{"n_layer": 8, "d_model": 384, "n_experts": 64, "experts_per_token": 2, "d_expert": 224, "d_shared_expert": 256, "activation": "swiglu", "moe_layers": [1, 2, 3, 4, 5, 6, 7], "router_score": "sigmoid", "normalize_top_k": false, "routed_scale": 1.41, "balance_loss": 0.0189, "balance_bias": false, "init_std_router": 0.0349, "lr_router": 0.00102, "n_head": 12, "n_kv_head": 4, "head_dim": 32, "vocab_size": 8192, "norm": "rmsnorm", "norm_place": "pre", "norm_eps": 1e-05, "positions": "learned", "qk_norm": true, "attn_scale": 0.177, "tie_embeddings": true, "parallel_block": false, "init": "normal", "init_std_qkv": 0.0227, "init_std_o": 0.0, "init_std_up": 0.0227, "init_std_down": 0.0, "optimizer": "muon", "lr": 0.0103, "lr_mult_o": 4.0, "lr_mult_down": 3.0, "beta1": 0.9, "lr_head": 0.00459, "warmup_steps": 82, "schedule": "wsd", "decay_fraction": 1.0, "decay_shape": "pow", "final_lr_fraction": 0.0, "batch_tokens": 131072, "seq_len": 1024, "doc_mask": false, "train_tokens": 839100000, "steps": 6402, "dataset": "wikipedia_en"}
Below are experts of layer 3 (counted from 0) of a mixture-of-experts language model. Rows are named router (the router's row for the expert), gate (a neuron's input weights, with its number), up (a neuron's input weights, with its number) and show model dimensions 288-383. Each number is 200 + 40 x the weight over its row's rms, rounded and kept within 0 to 999.
Before each expert's rows: a language model's description of what the expert responds to. This comes from a sample of Wikipedia text that the model never trained on.

# expert 53
Description: Past-tense and participle verbs after was, is or also, e.g. made, called, named, released, found, identified, characterized.
router,169,212,100,167,206,237,192,224,241,225,161,206,220,179,184,254,144,146,264,263,222,89,267,209,232,228,256,193,195,141,152,134,203,188,234,185,145,262,260,193,176,248,212,179,210,214,192,156,206,184,200,210,189,120,196,152,199,158,214,178,263,308,261,148,205,231,199,176,232,207,151,227,215,150,167,124,209,189,245,173,220,150,138,210,169,183,196,202,249,149,143,203,160,259,210,191
gate5,152,261,206,146,243,103,168,216,245,343,221,198,186,181,177,213,175,181,193,220,285,143,167,218,154,189,184,246,224,229,187,259,210,149,161,183,173,179,152,189,196,141,203,200,184,277,165,151,203,223,145,184,200,90,198,247,199,191,213,221,260,162,242,156,279,243,163,227,155,274,202,251,172,169,222,159,201,167,260,203,155,214,222,197,127,199,222,135,251,199,171,281,246,202,186,211
up5,233,246,197,167,300,214,221,223,203,222,262,249,236,162,264,269,235,184,282,210,216,225,272,170,199,240,226,267,168,165,156,196,178,156,134,249,202,174,196,215,208,184,199,209,212,196,193,257,189,249,149,176,183,235,254,144,170,148,231,159,246,179,172,160,158,189,194,206,219,201,205,172,142,269,190,230,205,188,213,183,256,224,142,225,152,210,220,194,169,235,144,190,262,195,221,218
gate6,230,162,223,284,292,182,202,201,145,275,167,163,151,206,215,199,208,92,206,89,224,235,214,178,253,164,198,163,253,288,235,245,220,177,181,258,253,144,196,157,205,162,248,208,222,200,203,186,180,242,180,120,212,122,233,205,192,138,170,195,205,280,266,206,164,177,181,199,150,251,178,165,247,177,177,186,256,225,145,253,209,160,169,120,187,239,250,184,244,203,198,206,233,206,235,168
up6,177,186,233,284,213,234,218,184,262,175,132,195,228,220,253,199,228,255,209,80,199,210,213,203,131,205,181,195,210,251,229,165,239,190,159,207,189,244,195,154,186,174,155,261,237,244,227,230,214,239,201,178,176,160,200,228,178,257,152,173,223,220,212,151,136,187,198,176,195,261,140,144,155,203,257,175,265,251,203,209,216,219,180,225,195,204,177,220,213,133,229,195,246,227,291,190
gate7,188,175,211,236,240,288,236,220,122,211,275,115,146,199,250,170,180,157,172,178,188,202,200,234,195,193,201,233,205,217,180,244,257,203,231,201,268,156,201,199,202,229,231,185,214,170,157,254,198,210,198,239,218,241,225,199,197,194,184,219,139,201,194,150,194,157,158,172,187,147,134,211,199,167,245,158,130,203,234,185,188,205,148,157,158,171,186,204,217,195,144,195,150,163,244,263
up7,181,211,232,184,135,194,229,206,232,237,231,302,137,166,181,133,204,226,166,158,212,247,149,223,216,269,185,274,147,255,176,251,190,230,141,225,177,243,235,197,158,187,210,292,232,229,154,248,194,208,176,173,137,235,256,214,168,266,211,165,234,191,212,138,211,145,217,187,228,126,201,146,226,201,187,187,116,162,212,169,184,203,290,248,202,202,239,190,245,244,233,207,217,206,119,197
gate8,154,213,153,227,180,167,188,197,217,179,234,108,189,212,202,195,196,188,193,134,154,130,289,217,174,204,172,219,206,169,227,227,191,168,229,216,160,210,284,204,170,183,283,132,207,244,173,176,171,202,202,233,189,168,242,219,186,225,184,155,164,181,163,174,213,175,183,200,252,148,202,241,228,298,158,206,159,187,168,207,241,189,130,272,191,134,204,246,231,236,205,211,210,185,227,169
up8,201,160,255,144,236,246,186,188,225,251,188,218,155,228,206,199,151,139,171,96,141,115,171,206,197,156,243,242,180,270,196,200,174,197,196,169,266,210,198,190,214,182,178,164,184,189,243,214,225,185,240,162,251,270,197,208,169,156,266,169,150,241,211,234,203,268,170,161,200,113,185,132,216,202,245,205,176,167,226,155,192,84,227,179,203,229,218,174,221,266,164,212,207,191,177,304
gate9,251,218,175,134,114,194,172,150,222,217,234,248,158,207,210,229,209,186,103,210,268,102,209,248,204,187,184,132,216,210,195,181,243,195,248,200,179,252,309,214,164,197,189,199,228,238,202,285,197,205,174,220,209,128,126,172,194,222,210,192,194,189,145,203,211,285,276,113,217,203,178,208,231,174,212,158,184,203,214,205,223,235,181,193,268,201,164,126,180,225,240,184,212,217,174,222
up9,140,199,211,216,238,182,178,204,173,215,187,311,189,188,223,139,209,177,241,225,163,256,189,158,162,187,178,246,174,152,135,201,186,204,135,205,232,170,171,191,234,212,182,101,231,127,293,163,159,205,145,163,212,286,231,206,197,201,223,236,148,208,149,208,210,225,191,167,156,141,208,249,171,238,242,246,199,202,159,194,200,199,232,210,245,186,252,194,198,98,227,233,227,210,188,106
gate10,156,231,215,185,226,184,199,196,256,180,204,142,164,91,212,143,170,146,153,219,206,251,213,203,196,188,164,158,177,199,180,189,184,191,161,196,182,164,278,186,206,306,145,193,161,263,182,216,199,184,183,168,212,171,103,248,202,115,179,237,238,193,146,169,206,165,197,225,174,201,170,224,184,221,179,139,173,238,236,206,194,196,189,229,165,71,176,237,283,176,209,143,230,162,170,157
up10,201,225,190,208,105,190,233,201,149,227,222,230,198,130,186,165,226,183,207,231,226,224,249,177,176,257,243,157,144,227,176,245,225,193,186,227,112,240,280,161,193,189,196,147,130,243,227,220,174,172,184,185,201,177,96,230,206,204,226,237,144,116,115,244,159,173,177,175,267,176,295,292,222,177,201,168,179,243,221,152,207,175,231,184,168,205,254,230,292,206,160,185,237,153,199,150
gate11,254,123,211,199,201,214,166,201,188,199,194,201,206,147,214,209,160,183,202,238,178,162,166,192,163,287,177,162,137,227,231,201,284,223,163,234,241,157,173,200,228,187,194,195,178,235,193,199,157,181,149,233,173,137,242,248,198,189,207,251,279,212,181,136,193,197,147,165,226,172,201,189,247,241,246,93,249,208,188,238,271,288,222,204,300,128,159,170,177,292,214,223,194,263,129,179
up11,112,189,202,265,248,158,259,190,174,174,181,236,167,222,219,187,198,245,139,182,224,206,178,206,173,259,236,150,270,210,155,255,156,166,242,207,218,208,287,189,187,196,291,247,168,189,254,202,283,164,206,181,234,229,219,133,235,142,221,180,173,148,201,192,265,268,238,193,243,251,214,147,165,182,235,241,209,183,260,174,255,110,169,152,183,230,223,215,212,222,190,209,195,160,180,118
gate12,138,177,261,197,198,226,224,192,122,182,231,261,214,176,197,244,166,132,229,145,286,234,227,148,261,224,289,203,222,122,244,227,258,224,309,148,165,198,273,186,194,190,197,216,192,213,306,205,150,199,224,188,137,215,172,161,176,119,188,212,153,229,251,214,178,233,198,220,211,167,234,202,235,201,208,168,187,156,220,185,153,156,211,231,204,216,176,162,243,199,232,234,191,181,218,222
up12,213,201,245,189,252,208,154,242,221,111,240,203,192,212,231,137,230,209,240,164,178,139,194,237,220,250,169,182,217,196,134,170,121,171,189,223,225,235,118,248,207,219,211,193,178,218,175,159,218,218,313,225,181,212,252,235,192,248,181,219,231,198,170,117,174,205,256,222,116,122,256,154,178,213,217,198,275,195,207,239,268,200,221,186,174,225,186,293,169,139,174,238,243,151,166,190
gate13,192,239,197,232,226,240,150,210,132,181,234,191,225,204,193,235,153,103,174,184,189,205,241,209,231,128,178,297,153,162,166,222,201,230,209,222,188,183,172,182,189,190,229,232,253,267,144,248,205,201,194,188,154,149,130,143,227,181,150,196,152,162,181,179,234,246,209,231,229,234,221,220,225,53,233,110,225,185,160,245,219,173,191,198,223,219,144,206,187,206,146,241,280,244,235,243
up13,170,254,149,256,226,196,203,199,268,286,196,201,182,210,167,270,249,218,284,190,185,185,188,212,204,195,178,207,222,228,279,164,263,214,232,233,178,230,203,172,185,231,238,186,158,132,194,141,235,179,227,245,272,226,234,273,208,223,218,194,207,193,155,186,232,194,195,166,144,216,164,160,152,200,219,229,195,168,231,215,163,231,195,164,214,198,210,122,199,254,162,186,238,191,232,189
gate14,144,218,251,149,186,195,248,211,184,146,206,218,220,200,205,228,211,237,154,195,196,247,169,171,225,170,177,201,210,170,202,179,215,226,221,169,235,175,187,233,202,174,199,174,242,177,269,248,221,230,240,188,85,184,219,168,186,160,112,218,200,243,158,203,185,222,245,198,186,130,104,252,210,258,212,197,243,228,168,134,168,132,232,233,243,193,162,249,225,170,194,215,196,201,143,187
up14,207,153,268,196,270,144,235,208,213,183,251,205,219,130,209,145,219,186,255,195,247,197,142,212,120,280,159,272,200,210,264,204,157,152,107,179,260,266,207,202,198,243,183,271,232,184,188,269,167,154,240,176,268,147,261,234,166,265,183,283,183,214,235,213,203,169,108,262,231,170,181,303,183,178,172,195,181,130,199,183,244,202,185,183,177,176,214,237,211,199,164,191,201,203,237,168
gate15,174,166,213,156,171,294,218,198,255,255,167,215,178,217,235,260,182,158,239,262,208,228,191,207,183,104,243,181,175,219,291,268,146,198,196,166,157,163,166,214,229,270,195,148,243,128,141,232,180,247,200,227,217,162,160,173,238,187,236,177,228,238,257,250,282,184,180,201,218,142,198,171,209,272,217,178,167,252,172,205,159,242,280,217,183,210,215,199,236,64,141,255,167,173,248,175
up15,212,103,208,195,185,225,183,212,146,206,251,263,156,149,197,197,147,209,229,220,170,212,126,169,251,258,274,157,228,211,260,186,191,153,267,152,240,202,147,182,220,284,227,185,193,209,179,235,145,188,173,218,151,179,231,250,182,163,171,267,186,233,132,154,180,281,151,157,234,198,225,165,234,217,137,202,182,156,179,211,179,169,198,180,143,187,167,195,136,223,222,247,169,158,183,232

# expert 10
Description: Opening pieces of country, region and nationality words after in, of or the, such as Fin-land, Colomb-ia, Philipp-ine.
router,199,129,219,160,260,147,278,187,195,187,202,265,186,152,250,162,224,182,195,203,289,208,144,196,221,199,154,171,166,113,227,155,195,149,264,115,173,233,203,169,135,224,208,181,210,205,146,183,180,162,241,255,150,180,270,132,188,209,119,140,258,215,221,234,202,157,191,198,207,194,237,205,132,175,181,180,175,168,229,133,167,216,145,162,216,157,257,168,196,215,178,153,235,138,177,199
gate0,226,206,210,193,145,184,141,209,161,190,225,173,179,208,192,246,157,136,251,175,229,113,201,212,189,193,169,153,142,211,191,210,265,182,190,206,170,215,164,213,191,245,248,201,301,222,201,229,227,195,321,198,233,154,133,204,202,194,226,203,240,220,205,191,261,177,236,250,154,133,245,163,259,129,120,133,181,175,215,154,208,227,183,184,129,194,231,159,233,192,170,259,154,214,251,238
up0,196,234,240,198,167,180,176,171,180,215,212,199,232,127,163,195,214,207,153,195,206,233,175,168,247,157,220,204,293,222,180,229,199,177,110,296,193,135,283,143,230,316,119,280,209,221,186,211,107,244,230,175,146,200,188,271,225,263,260,151,164,239,198,262,205,204,209,147,236,223,123,152,189,206,247,195,211,167,146,220,210,186,257,265,270,161,193,180,260,263,238,130,209,135,212,232
gate1,129,192,278,163,270,180,145,183,178,163,227,210,301,271,219,172,283,217,179,216,227,267,176,208,211,133,273,244,194,162,120,235,207,169,224,179,229,95,241,199,184,275,191,191,231,253,212,222,219,237,242,166,228,183,299,188,207,155,125,167,196,215,235,260,127,217,251,183,185,211,131,151,161,188,248,171,185,161,230,196,168,238,231,139,157,194,221,222,200,195,267,170,193,165,100,174
up1,169,210,233,163,263,162,214,198,187,177,185,208,219,104,256,196,186,187,198,192,196,118,252,247,199,201,154,140,210,256,242,141,229,208,235,177,165,223,260,189,211,307,256,205,130,235,268,170,262,222,290,160,111,215,203,216,178,147,157,139,209,203,139,226,225,216,169,194,175,223,291,187,241,211,234,199,182,167,231,212,174,136,208,152,194,183,153,230,181,139,242,170,163,211,145,200
gate2,163,125,229,199,277,241,168,202,204,218,214,253,97,198,163,197,190,143,251,175,262,162,219,163,187,198,155,172,195,172,166,220,227,200,108,160,200,148,186,217,184,210,155,189,181,207,202,165,217,191,189,248,244,211,276,176,158,237,147,162,293,245,156,199,234,233,245,218,127,236,219,156,274,220,165,213,204,228,211,195,265,163,193,227,170,117,201,237,254,256,193,215,241,230,278,276
up2,191,233,251,172,204,193,168,206,225,208,263,205,85,202,195,133,183,144,143,226,189,202,279,211,234,232,176,162,165,191,249,199,195,217,175,236,146,240,250,199,207,139,214,306,186,193,114,181,265,232,189,257,303,306,157,227,217,176,73,107,176,248,167,182,217,248,161,225,161,198,239,161,212,174,234,203,191,174,191,171,212,262,175,198,254,139,236,196,236,138,223,177,230,210,210,191
gate3,210,241,215,218,148,191,178,222,199,162,212,264,143,178,204,138,192,156,226,100,178,214,204,122,177,169,147,206,195,150,165,252,249,212,195,193,124,232,182,193,198,250,218,234,230,247,178,174,246,148,187,151,218,179,302,231,195,205,175,192,164,222,261,203,142,247,207,190,218,225,216,189,168,222,196,211,217,223,178,214,219,231,203,191,219,238,153,259,174,216,265,198,160,130,265,243
up3,174,156,208,136,200,195,181,184,230,136,329,214,192,177,213,197,202,278,252,159,151,167,201,186,170,219,235,187,122,224,210,99,116,184,211,188,235,284,163,206,212,228,203,186,148,212,211,187,191,183,201,242,183,121,128,205,183,199,159,260,220,187,218,256,169,189,260,178,181,235,227,234,204,189,250,240,165,250,238,168,165,223,215,183,153,181,207,298,273,223,181,153,246,202,219,189
gate4,154,156,211,206,275,248,234,182,183,132,149,163,240,373,196,155,185,152,321,186,216,245,211,157,202,230,203,269,243,182,193,233,246,200,206,172,196,242,219,183,198,211,177,259,124,201,200,110,200,195,235,195,186,219,139,218,188,120,143,194,261,213,202,255,182,206,167,185,163,239,175,206,226,199,242,185,219,206,181,215,187,195,255,166,184,178,198,125,190,159,190,239,134,115,233,214
up4,206,195,167,148,213,209,220,214,179,207,233,246,230,236,190,183,175,184,140,190,151,226,160,220,166,190,141,107,178,256,237,181,282,174,219,222,197,209,201,190,173,194,151,253,215,218,154,132,218,224,163,186,247,122,99,231,203,93,148,224,154,173,175,156,190,237,194,255,159,174,235,124,208,323,204,196,223,196,163,126,157,261,249,288,245,208,234,193,174,225,203,134,186,167,214,187
gate5,274,176,189,212,201,234,213,217,180,118,186,220,216,143,296,257,211,145,240,133,174,279,258,195,166,175,190,228,214,155,179,161,258,212,200,252,248,253,168,220,187,216,186,246,194,228,285,204,187,190,209,240,171,254,191,208,199,232,198,260,211,177,243,173,173,221,179,111,209,159,216,183,163,165,191,219,216,235,196,186,194,216,162,205,209,200,182,194,177,212,220,265,317,248,202,136
up5,176,259,194,187,191,205,140,192,204,156,183,137,181,224,130,160,170,180,173,167,257,277,199,255,172,190,188,155,222,203,145,239,212,227,267,224,242,193,207,198,214,169,169,186,201,230,188,209,253,172,230,166,105,141,213,212,201,179,206,224,283,270,170,260,162,160,140,157,209,262,181,203,190,196,166,199,256,143,160,233,220,250,200,158,280,162,204,212,118,267,196,229,180,182,250,197
gate6,180,190,200,234,183,173,223,183,220,170,130,243,255,179,268,228,203,239,220,188,175,212,229,202,159,270,238,187,213,184,104,185,127,177,229,192,276,203,219,208,174,143,181,245,219,230,240,225,171,144,229,183,160,191,253,281,218,292,138,199,203,206,229,142,270,98,260,142,171,187,254,251,177,191,185,236,238,222,176,171,253,255,208,233,189,256,195,270,156,172,173,172,225,185,205,246
up6,252,290,162,223,160,192,199,206,187,213,150,241,201,220,187,171,148,203,203,192,216,197,232,159,175,187,210,245,228,139,158,211,135,217,208,319,158,205,169,204,174,151,152,236,166,217,172,191,244,163,175,180,171,181,207,223,188,176,261,176,214,51,180,205,172,215,220,116,209,209,209,127,180,186,178,152,294,134,200,230,259,212,166,244,192,159,101,142,210,112,244,246,226,231,153,239
gate7,103,165,159,195,195,241,211,191,136,141,223,208,165,199,260,213,252,215,161,143,183,259,202,198,194,228,150,158,202,233,164,164,171,202,178,241,229,157,166,214,218,260,261,162,162,163,244,200,188,185,275,184,107,241,186,282,156,220,189,227,165,203,251,228,181,282,176,230,191,217,171,180,178,143,228,205,209,129,250,151,327,130,184,257,253,189,186,139,182,180,172,194,199,273,177,216
up7,230,214,236,242,170,198,171,198,194,169,240,170,236,172,146,220,204,122,222,253,160,83,240,218,196,240,205,187,253,163,236,205,302,220,169,149,174,251,187,204,199,180,201,231,184,212,129,156,184,177,220,135,325,222,147,129,218,134,156,161,276,148,189,240,229,205,181,202,144,214,226,160,247,228,224,213,167,194,215,195,148,170,276,231,195,296,183,283,227,200,216,215,204,182,164,130
gate8,178,151,318,172,210,178,203,175,290,248,198,137,188,217,208,194,224,247,227,221,205,191,132,181,195,215,216,152,219,184,192,325,212,187,135,158,182,175,287,185,157,189,309,233,168,251,205,206,217,180,203,211,153,180,201,169,200,161,203,148,180,209,140,209,269,169,193,159,154,241,282,169,196,177,229,172,153,208,210,255,158,211,120,214,163,197,235,262,171,141,221,225,231,190,187,210
up8,162,150,169,207,218,166,188,201,208,156,249,202,267,247,209,185,183,186,192,209,140,217,198,183,194,237,225,133,198,222,106,256,222,195,224,202,218,242,180,211,201,221,179,193,239,178,198,166,215,205,169,134,254,212,185,276,201,178,219,276,167,216,205,280,126,192,164,208,224,250,114,208,224,124,160,171,186,159,225,284,234,262,211,170,184,161,203,199,224,227,178,157,226,129,212,229
gate9,225,190,217,252,260,289,211,220,155,254,205,186,148,263,179,184,202,161,205,137,215,198,163,219,141,177,208,170,173,251,228,173,218,234,221,264,221,220,180,196,179,199,217,126,235,153,149,227,239,168,192,226,232,204,219,209,195,178,143,228,243,96,180,257,205,154,227,225,229,230,230,182,144,178,180,283,218,161,164,226,255,162,158,145,158,187,178,239,211,285,135,216,249,106,224,204
up9,180,169,106,200,244,257,124,215,173,215,258,178,194,157,257,185,157,254,172,223,246,220,265,174,167,239,217,223,218,210,158,201,154,214,178,172,175,170,282,193,196,220,76,164,100,236,194,256,194,243,182,242,259,217,205,190,193,231,268,220,138,242,227,194,235,230,151,196,180,221,208,182,293,169,196,161,150,162,197,190,164,182,204,236,184,232,220,217,196,162,218,227,198,194,241,128
gate10,176,229,262,230,179,225,243,205,283,267,205,179,216,183,117,180,214,150,221,183,139,182,173,201,149,258,213,212,252,125,111,244,94,192,152,190,197,200,147,197,184,134,166,252,271,147,201,242,133,214,177,158,242,283,259,242,218,177,237,108,200,175,222,203,223,238,223,265,168,147,193,165,198,177,232,189,213,248,147,188,110,254,182,198,194,195,194,185,171,89,198,203,184,241,162,156
up10,238,200,271,256,234,229,237,192,239,187,185,157,127,214,188,188,171,208,225,144,171,165,200,232,134,196,276,169,157,113,132,194,152,209,239,223,233,306,170,214,181,241,217,157,195,209,200,147,100,217,189,179,203,327,184,240,195,149,213,123,183,228,193,227,241,202,113,279,253,222,190,213,177,191,204,212,212,178,163,211,168,214,213,206,193,204,233,287,254,189,207,175,254,281,190,222

# expert 63
Description: Forms of be, have and modal verbs after a subject, mostly was and is, as in was born, is a, had not.
router,130,211,156,219,219,231,199,245,228,261,167,199,263,213,211,241,124,169,275,227,189,153,170,174,228,256,213,228,219,151,242,190,227,162,267,225,245,179,155,203,190,253,127,123,247,268,176,171,259,142,225,170,206,196,205,130,179,103,150,182,239,274,213,286,192,211,178,135,228,212,202,284,189,174,218,194,239,210,181,123,245,174,91,210,201,171,280,198,197,167,221,168,144,182,228,164
gate5,198,233,205,181,179,200,182,177,239,213,207,193,222,171,145,271,217,204,127,189,216,122,149,216,113,130,187,204,171,157,192,160,172,229,194,209,157,256,249,177,189,230,243,169,237,194,155,210,282,175,176,178,162,226,129,150,175,174,143,284,188,145,200,168,155,131,181,233,211,178,180,88,153,201,194,247,111,282,247,180,114,179,226,191,209,234,205,324,173,230,158,253,269,264,174,205
up5,320,174,147,147,195,217,263,219,169,166,158,195,167,183,114,182,219,193,158,236,209,206,189,172,261,153,157,165,163,145,242,132,209,218,189,226,175,144,231,181,191,232,240,206,239,180,216,117,183,291,192,203,171,179,205,250,223,268,159,186,144,225,199,154,208,138,192,239,253,144,244,139,234,246,172,296,172,173,218,203,287,194,245,173,125,161,177,188,211,161,160,194,164,283,239,233
gate6,199,146,200,177,181,199,196,210,178,249,193,200,240,219,162,210,168,172,161,241,273,190,257,180,273,167,173,239,220,251,163,240,180,217,152,186,207,165,174,164,238,190,274,232,178,189,237,189,149,166,183,234,196,218,194,133,212,204,189,141,205,138,222,253,152,218,272,106,221,258,268,274,235,164,219,241,195,133,172,198,185,209,204,172,177,131,154,206,241,289,235,173,175,214,202,209
up6,247,142,189,264,158,153,161,189,165,228,159,214,235,179,223,167,160,106,167,275,137,202,239,234,157,241,216,225,248,156,252,155,164,218,249,173,215,150,212,208,158,190,286,207,211,225,207,221,197,186,226,227,239,197,234,163,201,175,176,251,209,211,245,212,185,236,161,153,203,177,185,48,212,177,154,179,179,152,225,101,109,176,225,149,220,172,200,225,273,206,224,148,170,170,220,228
gate7,123,254,163,170,217,184,240,224,160,276,155,174,194,261,290,91,183,185,146,164,219,200,132,192,190,208,202,212,108,204,238,180,260,185,212,170,255,210,210,248,187,134,194,210,268,190,234,181,229,177,127,173,161,204,223,162,179,235,242,214,236,131,226,143,133,234,176,206,186,265,182,220,258,266,88,165,165,200,163,181,198,162,141,162,202,225,200,222,213,211,207,263,196,173,239,175
up7,216,247,142,233,207,217,199,195,198,222,228,195,116,206,114,218,194,198,182,274,204,200,206,212,283,212,214,188,194,222,216,181,201,200,198,227,157,255,187,194,224,233,196,202,241,127,219,138,234,207,140,239,199,273,233,113,196,216,222,204,171,210,260,149,186,197,206,215,194,184,182,161,213,188,230,209,214,150,149,241,175,176,204,224,224,186,206,239,205,215,174,155,230,177,260,230
gate8,206,208,146,203,232,237,234,210,217,164,154,264,231,246,171,164,180,170,257,224,251,136,272,253,175,116,174,252,248,149,169,144,254,190,246,293,213,214,244,190,181,181,152,157,207,249,110,188,138,239,245,226,214,216,128,198,177,217,219,173,148,252,215,167,162,174,190,252,252,219,216,147,229,268,214,234,203,75,111,196,250,85,263,181,216,197,267,220,328,230,215,213,200,161,238,222
up8,289,141,157,165,203,184,187,206,245,247,209,112,219,219,217,209,173,215,207,132,167,223,249,191,170,148,211,219,177,261,177,215,188,190,146,198,192,206,177,215,185,144,203,115,135,259,222,170,213,157,160,210,265,173,207,223,240,229,110,105,220,173,197,142,230,199,210,190,202,213,192,262,158,235,168,201,286,278,255,253,185,248,226,191,228,175,180,167,125,250,205,215,232,188,211,232
gate9,240,196,179,233,229,246,172,229,187,238,256,91,148,206,192,212,186,190,180,234,284,143,173,211,264,206,234,279,256,139,121,185,288,175,232,136,204,229,220,187,143,190,198,195,201,223,150,196,291,159,166,142,224,208,229,204,191,203,207,224,238,176,149,266,198,230,209,174,210,140,148,132,179,207,171,176,213,150,181,114,198,141,207,166,163,135,230,178,225,202,240,268,228,211,185,240
up9,118,209,160,218,262,258,162,198,195,242,237,181,211,167,244,201,171,205,271,199,161,229,177,259,179,253,228,216,253,98,182,236,187,176,147,212,150,234,149,224,196,224,146,231,206,192,161,121,155,203,214,209,179,171,150,188,209,181,264,96,254,169,147,137,135,201,208,159,169,133,206,179,219,201,156,175,192,205,150,144,150,299,192,238,232,189,172,224,212,230,171,196,208,147,148,168
gate10,273,200,113,262,317,217,246,231,210,187,212,165,230,166,245,235,256,209,224,178,117,250,154,163,172,224,184,240,202,164,166,217,211,207,319,233,136,235,232,200,201,241,216,179,204,172,200,171,261,200,183,167,184,169,208,216,206,226,151,195,225,215,168,188,159,248,158,108,168,247,203,227,185,171,248,203,232,190,207,161,185,204,177,163,185,212,154,178,206,131,232,150,220,259,222,229
up10,264,224,186,211,297,196,187,215,229,184,178,169,107,233,141,125,194,220,208,262,188,163,259,137,147,209,214,216,209,227,219,225,212,175,178,241,252,204,255,220,189,188,197,282,183,145,227,209,177,229,168,184,279,174,92,215,198,243,170,175,209,226,221,230,212,257,257,226,125,205,256,215,177,216,228,156,142,141,241,264,161,139,202,159,280,155,219,159,163,196,140,246,214,211,157,153
gate11,271,250,222,225,215,220,159,224,206,162,244,248,187,189,151,105,189,256,139,187,277,272,213,234,107,175,167,187,238,188,228,177,221,222,184,217,290,233,173,192,257,265,218,103,197,136,217,205,159,215,165,181,271,255,119,208,192,214,191,252,190,161,238,195,172,208,202,266,170,227,151,212,180,169,276,171,267,148,191,217,259,157,248,173,183,146,241,221,284,178,165,286,203,227,180,236
up11,225,191,174,199,214,230,120,174,196,276,242,268,170,259,221,233,287,128,188,142,125,169,227,219,222,188,218,326,152,202,188,282,221,202,220,183,108,210,234,232,159,204,203,181,205,253,232,149,216,248,162,169,125,230,136,180,222,211,223,102,219,296,234,186,199,152,239,176,174,153,231,200,180,159,170,211,219,212,205,205,175,207,179,172,211,208,203,187,194,209,185,158,152,165,166,141
gate12,145,147,174,287,183,160,200,205,224,171,208,221,165,187,204,181,137,178,188,214,225,229,147,196,215,160,238,251,165,241,135,242,141,211,239,171,202,220,242,230,224,176,221,210,200,189,195,203,233,201,111,169,160,206,212,291,215,193,158,185,232,337,168,212,200,147,192,167,212,141,233,177,228,177,197,207,231,131,168,187,215,170,188,217,203,215,232,213,215,199,126,245,184,140,272,282
up12,222,139,194,216,153,204,183,212,253,229,255,223,236,162,195,238,138,182,141,216,115,206,153,150,224,201,219,237,252,202,134,242,209,201,208,54,192,214,160,173,185,204,186,222,186,145,263,250,156,210,208,262,257,193,265,193,231,176,260,271,185,215,252,246,224,173,171,174,209,266,183,116,119,228,277,174,254,248,214,243,189,196,248,238,172,254,226,221,236,187,232,180,130,180,267,258
gate13,145,224,193,204,270,173,201,167,225,222,225,140,304,211,227,198,159,174,140,211,198,181,143,156,215,223,155,214,153,267,222,199,180,181,165,195,223,202,132,185,234,176,206,170,227,270,173,170,247,216,177,216,199,228,159,157,192,202,199,213,176,171,215,195,183,222,269,140,172,145,194,183,126,198,241,207,228,117,199,180,195,182,192,276,188,178,206,183,191,195,192,208,213,193,159,204
up13,291,214,156,257,252,154,191,196,222,245,185,134,198,255,261,240,133,138,124,162,223,162,262,199,202,251,222,150,207,256,187,255,206,221,260,253,204,205,199,220,181,226,167,193,165,186,205,193,212,223,138,182,143,274,180,225,217,240,158,205,202,251,143,173,175,183,155,171,254,67,232,256,178,211,208,208,229,122,188,234,175,143,195,185,198,206,225,224,185,285,105,186,184,276,215,188
gate14,171,196,188,226,209,233,217,174,119,254,198,300,253,244,179,163,169,201,186,137,115,196,237,206,159,292,250,223,164,211,172,176,199,208,124,156,237,189,219,206,273,202,285,222,229,182,208,228,216,256,219,241,216,121,154,192,229,199,189,222,201,216,214,176,207,231,165,180,152,153,200,245,205,201,169,113,235,119,254,110,219,215,178,172,169,269,215,208,145,178,136,220,186,235,191,247
up14,248,234,165,232,216,251,208,198,199,291,193,133,244,234,131,266,149,187,272,217,187,155,236,161,137,248,240,255,147,194,181,177,180,246,170,173,250,212,164,226,189,148,199,213,260,172,204,193,245,199,174,172,115,134,224,125,209,223,173,154,154,119,195,208,223,214,127,169,253,221,231,236,194,255,212,247,179,202,208,156,162,207,192,141,240,172,160,219,189,205,256,184,197,202,221,193
gate15,207,185,274,181,202,179,247,167,207,235,275,255,204,233,175,196,160,291,215,154,168,167,188,222,224,131,190,164,233,182,191,217,199,229,205,206,200,173,154,205,175,178,208,240,278,272,191,178,228,262,298,225,201,220,205,179,197,236,171,248,230,231,125,231,167,198,159,149,268,266,183,227,211,190,230,152,202,181,222,191,216,268,239,249,228,260,156,201,138,310,232,142,145,160,246,253
up15,165,278,273,223,177,191,196,220,262,222,206,216,245,209,209,162,216,204,229,207,278,164,235,224,226,245,212,188,159,191,194,310,194,227,224,214,235,204,244,215,207,232,256,149,163,201,196,180,202,195,185,185,130,119,245,110,185,257,137,218,218,226,226,240,180,138,174,185,304,175,182,165,211,143,143,233,261,174,216,250,181,189,173,202,215,176,196,202,229,254,243,226,162,243,258,255